Below are experts of layer 5 (counted from 0) of a mixture-of-experts language model. Rows are named router (the router's row for the expert), gate (a neuron's input weights, with its number), up (a neuron's input weights, with its number), down (a neuron's output weights, with its number) and show model dimensions 0-255. Each number is 128 + 32 x the weight over its row's rms, rounded and kept within 0 to 255. Numbers have three digits each.
Before each expert's rows: a language model's description of what the expert responds to; "gets" lists some tokens that make up at least twice as much of what it gets as of all text. This comes from a sample of Wikipedia text that the model never trained on. Tokens count by the router's weight.

# expert 7
What it handles: Closing parentheses, quotes and brackets ending titles or disambiguators, plus line-initial list dashes and table pipes, e.g. (footballer, born 1982).
gets: ")", "-", "\"", "%", "),", ")\n"
router:094148134149075106131124077138162160110159190189172148175087093161164114105121117106162134102135127098111117096150137192028067122140115129132154111160125092159131142138086178129131131174121153062094126162133129112180168120120080181096123178101127066162164123166138129101107125186158086089123165147115112116137147124175126157125138165096107141126096137161133136128194154099129129115086091125070103083133132161124070081130118092159134172159085088052137154146160189147159148180141122180161152149130134171138140138090166135143120131176117073110080150135133169149126183197183114149126106168090093147106145110141147101137116141149184169182102172074151132170142167152123143159093092205071121092106198108064162126135134117106159076101110082166071110147165109148157125088120121
gate0:115118077132138121178132096120118124115149171094059177149117143140112140084152138133107118132144116102075165145155121128093076141089161082171131147163083107150125159074142166116150167159125116195141115101107100155060203102148097172134112168162211101085118048145171154134096151140129182107172114134170117134130119097188111120157142120143137109138099068130152129121153190095111137133170104093101148129104144076140110105152164165157129127086136192047106091138110104112116179123130059079103178171129158132120173116063106142137156095163127141110140180087147128137127095152131177135057100155146127060145187160129193202102131115077157120132162097107068151134137145103145110122091153083160085106133151109071116164118152068104181111167098120084167151136099153186165127100140107
up0:037133115099154187114176123138161085131124129107117128072173130109136124084104128098100178127163149106142052075112147088113093063090121083114109142115120139077106108084143119163177070130156196123134154145138159068129092106128184102121172125181147109123124115101128110163129148136173082093210120063126165134124164099073107129119082122151152134182129119148135133139123104083128159137083173131168172155121114124090108142141144084108122036178173071149137185110135155128167142129151194202182164092121130151151083127150147120092118109169147095127121172158125155090118140109123149160135109088110148191147110138103109156053122125184071168149160161107129081171169118131100119147182130181170158074110101131160098130136129134180127147145158134126124121120168133097108059066097172
down0:123107154133175112130156162139170080181128083067115145149127129134138103093110113134130096168138171148077101140109184151138186122094116114130112146152136101101113088112160135123150110202109063162118100108152109104121152171038125108144118128143136088166094125118120133113083134063093106106118158136081035070141146171144111145110175116172167152151114084130143094160173118095065168112132154111121127153059131116121102098138135132130062084131145083104131141122129144180133072163143158199100184073125150093141123118141195180099126077062185100165132142119144127067200119146108124147108134093112115122112176140148125122094133111171151144156183210098171076112173149132151127165146115106126115072119091101157132090135155148169203140173126107101124195094178160104166108066107137
gate1:159116112100080107115108121135111181153143142141138138222153180100152137187124129154092102157128151124119141139059181136123090141131105137051121133164163141108153121152117152135094131129115126139061053162157120099119084157108111164072082132095130068137128132141182198093117144156171076090153099144152131119120131146166090203116139070106191107088139157040168105119160138142105118166129155077066091089154151134149120104143118175132117163156165126080162157112098177139026139075104181172145135084149111102090168050146169133123106150081124139110147127105123131141075136157121152107148134176124144122109131164153124146135146075130144102106138144155216147143142194137102128066091157159059115140142213111119174113105146148130093145141117133135141126084105127112098125164071133
up1:136130114153097085150114156118153128090131115138122155079047086159093129076096174102151127119137110107176141139177047076115165113134098141163187084152110106146123135110139106122118133095115103107166185096127108139140153114115162110163173100132090179117113120083104099146160192082170144174141177133138139055130148159158199083097160176126036235141158153179105097148096147152114132085135078165177146121109137126090150202187120150127122103127112128141150121142235086145148114108169155119146142102190189134131067130104097142156113078141145146143199133114145045138118121119078098132139144117125126127130200144090131102159079160125099063131130124104128120143147092090173133140141107109132115093124079143151137126131118110069163158099118085090144165131123111164172100144152105
down1:144095222135102112145113127129126128145124128192149104102180102201140113169135096160185164191161142165152118108129178121107118094107162142069099159163089135144099119125085128082130144117146172127143167123119132132083154194160113118107138168120091117103100192095138126151128118125113115131091076167105090108127148148098121172161109077086112159167133110102112119101119165155134121122161204184096182094085126130121116132161150138131097086101075140105057135108128142179135112133215183129098119110122097121142177149099165116040109089137072090154119067116095150156138122097157169111093129101137105083156117141081084123131141146177062091152161139077158118134167076130113088127176082139120135107120136179182141131078120147098153133092152057107186070112153170177045119155112161
gate2:157155100084080060100168143146095131175099081064114094098146099183178110117138151108123169038145143126192227146136131164211145134077124081114180120119141132147121151133155176102144138130132134175082149094133155101156112130161095138183108096105092129160140156129125095098097101176135125158153124180157149181174116124111110154135149118151136113107136157142148095108118155094120116121107118180105148158145103157106147178111134085113172138123126113113095198151078029125143109157081106105146167137162064131101153141149146133073137097161097126105092136126169090102080142100144125066084156125109116148135145126124100184139173122161184121107151200174140125168120146090161136071163083152138106116121208139122111103080155168147092149139144146115171091075221142082143119152130085
up2:129095139179214194199077154111140102115146137114101121135130148110066188145154136158136075157111137132092074156132114056087158130149118156120081160098129127117144128124147122136159075154106077089148062108080130154122155139115115075081159087162185168125125130115103162158139146097132166122106113102137100126075129115115154127154075122155135123172100110133114153091113132163099119140154145096193126119118154118129120088145089157114064104067165145163199078140117190143143116083105149102097113110104115088131103132127116137171120132084159097168188107104111143164183107124129148174209114155123135098112125185120144076074074114099086109103128064046128122087150131191126128181114135108173147139162047095156162172173084079126177140140101157088089138156090154152084164129090147
down2:179132167126133090176102136117105102166101112179108120135142158150173133132110108126130152083125101141163104173093162154215121122135123131139144142087151119179096163089080090124202113101084159156120127169090090101164167133117039131155174075091149122077117107098180142138100133117111139106109091093159087153129156107137100092084156168109133124109172108131180115149061166141104152051134116120100101113104139188150093132157128103179122188059128144157108141119117143155101166141084077093078123101163115155110084095144033096099115063111168121128163141095101114090112114125115077129165157162076122148110165125107141097115155052136104107149189105166184096146194144145164142094173163127222137138112131152089170119173179146117106165141158137146174068138105127153120103128152132
gate3:185116137090155179109145154135139064136094153169109104100055126169143175174112144099133121075131175122154093145131075102123114107119084090114127057220151138130108174160168159083117156114159173109123125103119118130152084118129093100139074134152139127104156105131142135156111140186098062129133117118098101175146153122132162177100075172137122125127098134103140115134143103142157204165070153171085169143094127149107175127086092153183186117143125187122180100095103129163145130148137176177107060122117117120151182160140157076070097160119127177172167086119116161107169141182145102114137131157128116104060130100125131110128114102104163104122102147129104145116155156183162170038151099192138094140048106109090137110155146126156140086157100077101149155108205124159082110155072122
up3:143106173168146115095151065126110100103129129157061146106078129148083155104092100156160129053140078177090077190107125112131122109083142138137131057132102151141081154159153117132127104136118134126128112132077077110128124141101096139139094144154179152113110107140115125108179128131107126088149146111132126129168126141124190153140128208145124136123092180130143135149105113139159144133140079146033110173063109149085109120126103201164201111211139143160110085102067103089112118063177126136102101125158128113195143154172170129133140152116155183132169077146144162151140080157109108148106106088162122163116155103177089173081109117107115116116132215111113155127147119178178211151141120104155106128108049112129078056165116112117121195126158093101082150093134095160107126126142182
down3:089163105208097132112130126121098119147099096146142160154112144154137111049127095153143095195118124126092144107136160124114055129130165137128136066153173137098149156193112147192099105099114142162127112081120100136122153150111113104119145118125185176177198153186140182129120136077109171160135160108079120112159151181093134125115100108108111179161083093140068099095165121151171126106105122116175144079102186096118153130130103109096083112115075182113137143170137113099199119165110171152121193174119102144125124147144172126136127091153181130145113114117124118160147186075151159127115099106120142088107141180120100115142118125202117140065148150188099108076126031068073153164086139102095149112097110109112093080174143100190119211110095106161118119107115079177117130136082135
gate4:121089119129129188109152041115050116107167189152078054143111170125142102068067136102135150134088164087137164112129161158115123167123128123087091126124146133064083131104119153165141146104152019128089176136113085155090124104093114159051160172145147112103108156150099063176141173165113118175114146124147090087099150159111146154126087088124103123121115142172177115122163121150097124120080141128122136065094153148096129109100184115162128169107128102127167126113114110127115091142134164106152140069166112110129129151126179132117136138146117140114097161154118197114134152150158165136119149117113154120103113131153120159191096155151110160174189158193142114188113106147097130059149134150163173167167136132077068202111106094097088087147108124155106145181126136082181111193056142
up4:126084171119160114156108167153164173141060151166147103127131098123108132158068095103138123148148141091166098057114106067100204148111107118141115135057141119081080149117160150201071136157103194177157131143127157134124150121174169130156135100080129159045143134076132144154149088066081100130146090146134115165113122135196201120095151118083121078140099119088170144072055105102113230114157062086097088130122167105100142124154111119101103130058121108141137171101119122143165144124110166151162139122161172105136138151122142126118124114138192148195108079096147161160118179099085166161110095097166125160148103155101145064118085125126099099117133108092090171122176124082178117132155135102178064113149116100145151169154131158164137139101135148140113161121110147132132070142131098
down4:072096165047087138080068104191139126117125136194081086089083075085170146152111162108111156116127078093128146158113079136123138119053107137142104176168082185126125150088117109147137141129156165106120138081131197117110127149096154147129068110087154142113128089148129120112140093121127132091135114113147097129141106137111154066144089146097142145160095156098129156155152108154114095087140124166174158087080201135130154154172097201116175195132165150156137200162115183106167104109119088084162154107156139062121182120117122156086151062080139146198167124116164116160146131176065128168104107114106118109160196129153085088145096049069075148108099123163107158121177116120147095128158149166140166172146158113120124134097100121138117163147117136074120101115157150115122145169118168

# expert 3
What it handles: Pipe characters dividing cells in wiki tables of results, rosters and votes, plus semicolons, equals signs and === heading marks.
gets: " |", "|", ";", "===", " /", "="
router:069176115154102133142158080135161141082174190161132136138076078182162123126084101066143144097129096096100086123134162139148054129158179116137137112121128122108181183145107139155149136131095114065103105162163126130150101111140067164092100195122141108151213128097148085183151097151123083073142119113168211105143161120127173142157088128109145135144176145172170127140142163121122114099064099138146141109110183163177096100151128111142164183180092103070116114155089161167118194164064107144157161139132117134123118144101123144140160182172118069101103100127117191131108144144134093150076081119098065161140117109102116150133176123126138148175099151118100146149128160187155143151099098197064152108157160069089145168154112160112142132083095057130081107140119098145151164130113103
gate0:068129115115157145168127120120148093169170155173138071121179135138085154176153152146068103063149158163075150122130129130188093207112113180112177122103139101100152128136125163099194163123156156106081125133175118126100157093187162122107053162151120095184111112096138146130122088153128150076121150142136145125142198099117124149115151173108162156135087153106136082082144140142152174121179145080154122114071114103129093110145100123135110113112144071139097138160071134117115146113145117136103097162114115138184114125093177168128155160170115105103170141143075133103134130110153113124219184187060077138104176099149095083145135114147083173155101125098121113075109127201106104117142108138121166094178085171105107134111170130121073140071149082130105102152051115099044135194136148
up0:053120110125114120144132130112133108203158129139106097102188068125063152173121177136084112124155134146144158061159129125145095106055119194063197083105103119129107126116125109119119134109091132104091153095141103136107155095189195102127113095137121080159120170115085129199145145134111133114123110121108135124164140116131140082122144116110160141169064119125167123101136156063161185084146115105132116128125055083125141108130140126153159096101166114168126129121051136116111174112140088176097105192137100123136148099101164134105185115173147058087141137115098174137125179115183144149162147133081117104099167135105122085187170110145128204167162128111139124053110094172091135167161149135149117174124111161132117087131128165173034150112071113110119101133077138127096111148216159
down0:164081148130175134130146165154144075130069131118114097129171095188120103216143104148113129101069138122158124081164148200075082154125146136132172100145103136118085107153156104105101071122063097104091106105082115180069199113200160169147081135139054097084071076136099126096121159125129157087091137144126163135143153055177206099136158089081146128109173103156108096131168135174099082134128092130133127115101124104069144164131142088090149149130109090184128167110148125120159178151117117158088098104125125158137155148165151127103103141091148121137112087168166165127128153099111124114127138084136179126125121151179160121106135148098142126182126148109181209140143085134209138059121135098082107127076143188096142133156128158155107141169135113136173130126084147087159081117172139
gate1:141075123109099118119092119130142125163109153092152117102119076126125178110083130121122160136107156086146115154154199065136106127137123075109105110169154144059162144146127142104145116115151161105171047132137112090107083140117128137177113140181163150128145141145110148124169132101169107105106124120112126169081125168155111153124094168123141093125102083080127159127162167128175129123175086132101201139177195116166137110126105165100094107127127159065157104123086143130173129109187102159168153087159142130097203124090114131135116212143117191117112137148154131119103165168141126192097100061145166113135094153115119079158095082079132066179128081163097117101134150157073136148111125154157178104138140102114101119169152098080036149093170154130081093100076048094228084150135148
up1:125170165155099136190082110123094115114159135184110150121118150102099067179142075119123059110063096131098109064094099149121188125102146158148101116117081117179149130122128121130154134116145130151060161102153121107077137068149122188082115176061085108118114065144211175164080151112078145155128149104113087119138113090121106102177098080062199139094186178174119142093103114136135158079146135116146102155120095161121132187147134125123142134171112138100119165106101169106154091169128110125111125166144131122131112088146167130131129062156156091126150108120177117106124110161117134110181155192127120113194177122165140182123151146161145194075122104130153108111131099120105098148142169091099094141108128113081126111095093134126148145190107137179163144222167168184113081155138073
down1:158148205149127123082110134086166101101159140190109120078117109063109125129141204141148110168160074079104007153147129161091133077117097107071146130112105132128118173150143141128107144130112159103103148089142100124126216088107128141180108120144104077146126136120159121106110152185131101080159115163106143154133145165113114116150065101130113076090114136163124105124101124099111083152071183160116114175074123108115086168131153159126137158159115149150130107151141163128181116140180128163158149096158088117142107068136163125076164139148143168173150079094150114081128139171064062128180110139172132083133161167058110090154096123144136129155130071152144111148135189106162095103126106163112109120159138159129141203123180070103178164093095075121138070124113153112188153163151156
gate2:169139133140081102123144141150165102106138127138095057171096107130091137129130132178122158099091097124077020072143180039148167048113179107131084112135138124131177107138097092081173147131095104144103085151094107122128091110161130143168137174178198151179124185168078134154148074082122143113173117115170136092118138158151163106143130086149138139147115127131119132124135137124089120075111111107151131118075185168224106139038155109140127132166151214106155149146099063135172143117127109095129053191154128136110130090118149149140202102135139151096109173155137085144091147115108144102088126147129124074151148166100161139144115127147159077164090122154075156146139110110112139124150127091166114140124187160112137128092137122137105200047087091145117137124101125142142168132111137
up2:093115179150100144137132171161145091103063114156103074126142103148113133092147106111139092170104133108140105148157157105149102066129119151186106148120148153105142141107127092112171130109095157103138156155076147142160083110166166103107172136187095146193131130157107139144177079142128138134150109089120118050121108173102155140175107082141118131131093099218113125077184186094097097085109099104083131096146078150200068118099072061073131152166111201116169118118123129100139145098130148132122041151119100070149110078054115186142144102157125128156121137128116135136133087149155135117109158111171147118177161181110160093149112135156137130161062149225140109137093184107091112176137057144107060142114150090137132084149156132127139148110150083185103145089152156179118149129136109
down2:086136125128130121166128118145135074165127129093194104129140125127138097172206126146119124114118094166113120118131127126162126123126163071126104104109120130174174096121193126126121169093145151128168209131128093112131078155058087141177155135146166161133084130141073143131091078123156130175120156108108175118130139125109086104165110045168094078112099143162146128087144143158117115114123045176197111136070174112147121193182159136122119090165130119142095057155087131132109105114193068150155133148124135156119118126159107179131161105148166151204103160119133126127050134151042162103118085050138106132147114132221156119145147078186191129123109116081134092141167115086114152158092107134148110147095160147173105140128128079104116169106122166110155055125138140120118117086087080
gate3:161066084226112107129144131147137139085095143090114166139142065053191123147110138120133171080048206127108075134141159106131136144169190131102095133165139131177161119152150147154134093170123123173157088150166107064154151148143115146127096094115131063116144150123165066098143159137158172180131101117099154124130122099179140134063132084137145142117131152137119113108098162166101143064164138168179200102126123108056059106141135109165183142114131158083084147107125142069123198158151118141154119137167083098073108102131118149139145133171158159122156100142104158118114146099148152153095083147165077175179113138139177141110145125158107112131107131088095134167161097129144103152065184126142149120205150099119080115084084082081138130120127090141105140128149072086109148155115175
up3:168073097184117106123137127112120164078120129068121159152120097058148138159118150122153180112031214163116065129137151113115118105154189138103075137181143144152127118143158142127150103175134121151121103160144112077138139142126080174132124073146132080093144143117154081132157161135185174192147099103106164134133106143180117110045194125157132124117107163153135112098093179182156142065191148181159190099116119109067044117122166109154172127127106146126110149128107141084144201165166131152152133130147066101109103096105090136132128097169157170143133106113089156089097161063148164181122107116166075143156134130140168131118141136162135089100121123122102116159195116129127114151058189103150164139164130104125092130065118087110153112151099103118087118153135100105120154170083169
down3:102099098111136151082134095180140104070148113126145075137141105101157168082081125103113112092114155132121093086215169190140110104143182117133157092109117147068134121146179104161098088183102133131151090207118104135070155087090191156190081104147064133130133131074135106145105123135081132182168134093172159150146072102149133142110173112107103152179154129156110090125174111160119061111036169156192121148136169124127167112223178137118123154155129068165150107150070125094099187144165108161132160114081134120095154105138081112136156165130102114145101218167108132096132105134087080079141128148128126113127123133128164100111158123111069106090154135140137128080075153082133163117110155119138178160080164122135163160070128149167109165134139147120168131106117116128150113127105176
gate4:109071115133155114156142120100166076105121099148124149118090059110132117121115148106163088152115135126164085186103128126118136145082140135104109141135072063120122151126120117068119142195072125165053186039158138078132147140103090157112090157093139136147158151087178160131152153145138084127152132142179115113132135117147125086225102146102171129096133127118102111076102118140138106146073130134152143139088110107177113094099137108142149121045153148095132170154133183219125142105084139155147089145105139128174163078097134177107104143143197163084130064211054123166150124085171115187127141109148073090149129187134165176130139147088168154145085165143130104135126121123139152133080100164115188118157170160101125115089145080076160127102106074113148139167174142145113109179117101
up4:159096148138131099156105145134136129105086098144108120171110098093117109128121131107100097138128103134135113192139111126166148127129117221091117157119071091082101136132181079110140113232167126188149173126148151065164080123161090198160132099126151063159106108108096152130147166097145105064111104144114107104121084163138100124176149120115155143075107157120077139086145135132110124089130162164122181128105122127179123147063107099208127202129141167132149130133134139222106165121096115187132068175099058127123126098076092091115090148116137105122110090146095081088116083074156155159197125138159134082143155151133136130199077162164178132068119132150127133093093129119151146122099127132126153139125234162110109119184165099115110120097105098126118148156197119120155113160136132
down4:113049166086151084070123141138165103086134138121159126067135117133124139218244099074167113142142148162085097098153161117126176159138149149109112068140089099098019082073106110213114138153121110119151143153119149112116179052124118137144120066103141147096138145106137148119137100106109164124129122130103130159129138120144135141078152103126148135122124089157112130159090133152146114101124154129162130158147115131132061194124107141166140163139075124189110124164102204162125141137076128188148174145078116119140106100099061128124079125101179111120109123183174091147141160193090120142132164112135096069140150158162081114152140095128136146109081142074104135154133246093190135138150120122128140140132183143141136163125154131077136146128103106112099142148122103175084104096115142

# expert 26
What it handles: Colons, list dashes and table pipes that open infobox fields or list lines, such as Political party:, - Clade, - Atom.
gets: ":", "-", " |", "|", " –", " -"
router:103181145132103118179156107127145179143131186141158150177133136178091091200109097163152135078102104082105155059154156149060063080158139153132104139151123105128137181140136108139169116142132141100098134188160167178165096086161072183146105174135127115097212126164107141128099108142149113123099160105168171147123115121133142151104148210110181106142102152150093160150144179112117126108089059164122135144096160133159106109185112141097131162152096129063140125114127152123180149132151099159179108173122137177106165155092174141141099109107139121121141134091104146082116173157151104146134080124119098141088138099074104086106143123130187101154073114097100163175144183160140167152094105182093138069095199072090188142121111150089139123141086121135109059151139099188157160075099098
gate0:098093089143067136146125072089116132178143107126118169142163144107103148125112120149120172140156109125166126123199138102160148179129129172112129108119088162139170157111164103137163161148120114116094201120162093211197124077055079144172154158177107137108179128147159130139095072178105094103106095169175141073165141133088166147172110113112185144114143131096134150144098165165156111119133109137101105110103135133122150104085116118125207133101182155119160126158136074121172130192079133142070116140168077112142108060148095144139073170078114121055096146091093120151079137130124136144078197080093138171161173059133136113134103052156122073083094176099133089141104163162097139114141150171108146137160169153092125124100127110125090152143138149094135121137079140196141099181107097
up0:172118117138108139107166164074128127117132138095147176187153133114190164133140147112125158122158100123135121112126131162128189102098061122076106108207122140123143154179118150093111205131111129120062162167122070082118162075079106063115113156177076079093120174119120111148167095147153107148178188199074147133093114103113113101129063149062123126084194110105138093100120133153108093181106097100095088152090122085122111143085174122121137187159141093104098037117169128142137160186082125110110140099151140153144124087156077134155147118073102142160109118137125088150134156082108105145146197125161140141094143050118126139149142080104081111161134116079136151076135136180139103148115096127119177172168152108129174200137168087136137128161067127160165128126157136103161124093099126
down0:032140095123132150155137140120120109144086180169087094136126090094148076122159153040102104102181110129154195162177093138104127092182189097127146130100210078094163154107157116113132091159184145139147090095093146081137111073114156081157092121118119112105107116070113161178129086152178107142126072132152099158125103107175139129126114067146148123126180161114065140142161121153160168166155146136153176119108127171141175140112120106139159114111108158175120129137158182115129170122046113181166125108136129111136122089138180168106148162188095037103158110141104183130156029132165103147154145129073122088172104124119182147129077133134110131115141152105106108125031134135171085094099165104126118060136110109128152149098112145140152164122130117113100114076103142150112130154113134
gate1:123155129110110169163131140103069103160131140122132135208180155131131165088161134094086137151169122146109120098131164123143116098158169128151098147076140138152148187123138132125191122153173137130072144150129138106164126178158072173129233136146126069166166129096091118150108104146132122090111108080115177090141133136074113128142123134161215137129120162091126169086132103144135079151090089096141117090153129155122158103095097109153176095134144116102095141146067119111165176143116142166142098103087122125134162106151120126098102186138190089128155099083097132146106104056120162176093129133104130082102109120079117150134160100142082114139112071154102117174119104135138100128121172231072130127125206051136110091092120159163139157153093152105137064086053160093124081090071197
up1:132151142127163059080123138184160086125125159187135092093118100124115093149105109126174129122062129133175140188152141083076151121095138100138144144145126098173085126146136067148078069134110052121119121100120160106101122083089151096102064130127169126100063159122096077139100089072115090133103150160125081139144172141156121132129179205102103128109138114174125094123115110154160182082152176129127165164125143086169106159148181163119062183130158113094127163070145112155109157113123152173136129126106154138107100123088100094173154131119090119116075177170161091135129165167148131084149095095115109189174194166179154044125142146114205145091116160137137147143158168130125173103123136036148124093181127166118156121133146094160137146097129113168111155139175139136126151173120053
down1:151126096173169111125137146116118111158086090137177112059094113110147183190125141146137134107120173120125095130134103145122120126108062124108071142134177163116077155133140155081130090096144130112138130105121109059158161168119151122145179131123113166115096097154124141137111146097162077133110119111139125169121138135130121141190165097121114136092144076183163143113112115173102123102152186084144153094143151129128132161170094108118221093112134127139153050138074140144184057145132146096155159138144166115147160154164114099136091102148168102145020186157140057203161120145160197152093145134153110162127146158129081146172124015110075097098165121123114141154131115140111112123112084081126147190067119081074168163120136130101192120120158080116070140073122161160127157085110107
gate2:160087129135091155128113181184149113187039076154108175162114112182143210164105128146112087103106213089151103132119125073104120130112149142091138106074080154115147120147108139164159167149144087186090162174100178139134121150153113093153100096124159101140183112111166121107175119105121104175095178106122083094133077104149133101111201182185157080120120120091137134117156160144128143108136111105154141142106151172096104091116077114118076127131116108104108185120118072144098130161121183094120118177145108155101136069152088065150141134168166132114156182097109091120092157098101132067192149159054177135098089106098147105087113035133113119139132133161163124132198144170157137122092168168146110101124182105151142154106082135132172127090136134138150089072101121142138153085142134
up2:080176097115118142112139132169085117147122095063102137123147088127177126156143156090087102160125126185089096195117126123114081124099126152131113101190098199124142148071154109198118132153143082132153076161120134132146124113082112149199116108152136113052170107135139155094129139155143141120146117076127134167131142142100113132176063207144189131103136120155121128118139116107189100115100106146119176126157136116097195148166153136101123121118168148104136082177125151190049159119117124176135151159094196119204131108184203096149106142167101161129159137149138194134115113077135096054146130062166141103101182115118119105092143036109136123111075164112082102124103124122124110118154136131075120149127154072083135105188123088148113166123135160101147044133098117086123099103159141
down2:101159157140062153129121130119090138090140177074147122165101097113143147064132113074161092146078089096115140157106137113116126150134119092092084214116097123121079135101118125120145113120157150086108134116117149123149123126162105102064071157168105172123053133119188086123132169146138156111106176155073231112120181134086131109170104099142145144139103148096110168080131119066126130168117076142134205168166123103202103129107101158107160150110188133130105092107123133205120136126120145196126131124134144128117136163173128196116098191146075119154118116124138106125164121143118142093095094134179119107167165107128141152080075123049187132159138122152082117140144176124103094126142212154113126123182108082153146076112116157114154141135110131096122091090212113118094134147087210
gate3:121174132176143115095138116140178139126125144155159085141141083122110134135145098174118134145151122097210155101139112155088087088149119162159083115111198141170215150126094153085110129189177146118115182149125138134147116043102060140123070097111120154116099125143172089168111115154138108195127137143099121176149156099175137147107108079190177163112094118101081133139099150119123083063147135130149116124124145123147067170125182131133162117172174092103133166102089115114137126062136138058182083184128074148081143154180057164121177083162107120117146154137110123100094075085092158130111139131088151165145092119123089140131098059125078037157157137091147122147164128140078152130131108098126111088152139137138129163078190163171129125074140139088167123155135139184139147083127140
up3:100141056160141147047137121155166111137123121071145140159118109169149144164147119222188160137116141154163143073129124137063089118131147162120082085087161170145200148097119109093137132165140122156089148127143163128178116048124077126178078067125103153137192125133203128170153158146127136148133106168141120136157095133146112141136139088205221130125110135119138117155087155052106092122093101133114150118124100119126115171120152094107143133095138110097156169132126094155122102135095133143198097168153061119078113128188094129148156172187101099133130150091087075095094151096146124114110124129104127177133089106098133130113111057173141059151183154073129123148150130156127144117171120155059106118133147124118156130082180108121103170114140185075136116072080164148132178106107126
down3:109130107093059113071145157065118107119125127138122129121159093134147150157137100192177108203144124161129154160128160143096097125141070153156093109125135210103056080105168125085096093110147089092144161102144124138134069132109164124166122153205124110101145089216179108125117122118123130121163162176116083177119128141121114144144214101102095110090129076123115139128167133148177133117157165162180126134154119130121086178114145086118142146167203151109187120126149052131109121159169052129155129171076123144143158099107120098117132076103087153141157153095115075127142125088137132168134114098073090124058103110113150164151134048130141157125179115125190171139160153081121135160142151137039147090065183163153128125075132150148096086095099120133115103121139170124158148152133136
gate4:131122090173121108182096099124086091107097135083176110117114131165133145133173110185104098129136140104197175142084128159127136112178175206114167106108137088094140154077056089137120130072084225163097093115143080148107119160170088117065117153135068133108145109154221155163134139158078176143145098110153125124163168166118099167089088127160088101149115122146108114112081140031137083122167119121108126105070085137100183117167098113120144157169127169061127149110116178119104096129137155148132143140115095097078166104129097143066117089088094127126102128124157042120156143176148166177156175135153135110086149138114165100173162102155106092120110091075119145169123171109136118113078152144111110108153110147114152050099151123095141171113107137145106163145134088142150151152179135
up4:152098143151140127148153135146114139144069149120107157119143134125120126114097119061062179168173114109094123121178090119135078127155181106142117137128102132116101161120131104140124080163109171180143147135144092137137098181141075172109135066155138153163187126113110131188098092132148123089095104125137160096145109114097172153117121128069171092093098100167136150107099179089142122131136164111086147068123193144084157159186162122116144147056097134111111157109109150138128179156135116172102129118094168172114115150140127127135111149150133068143100136185150082161126130116131158108114139112130121223090108139077163177156084167164169038102017164111061106168072118106063137163078155132162160193090184134143142099180180158089090147117101099100102102181155088102123112142103145
down4:185115140134132152165120131087195027082107140115101201117159134123160129166124130137174191135168112174126120053141112136193157087157124111131146119120125144168092133118132146151033096108083145129117163149132091135146125155148164137152111150122070108108139127119095126142050142171146104112131157092108127127104166141124128141071123139151147095106097092186134106132133135069102133131105081169160126108142135131123148101172104136080109116123131135164128193182104106179137164125099203144164172075132044178157147124069104159107110117215112147120135131112118124102148113157151160118135091131117185130145053080137188122134093164142157126144105116047113140147098119111143099134114100148101164116089081158089087159049197085085131090140149109068115126180144125083156175079124133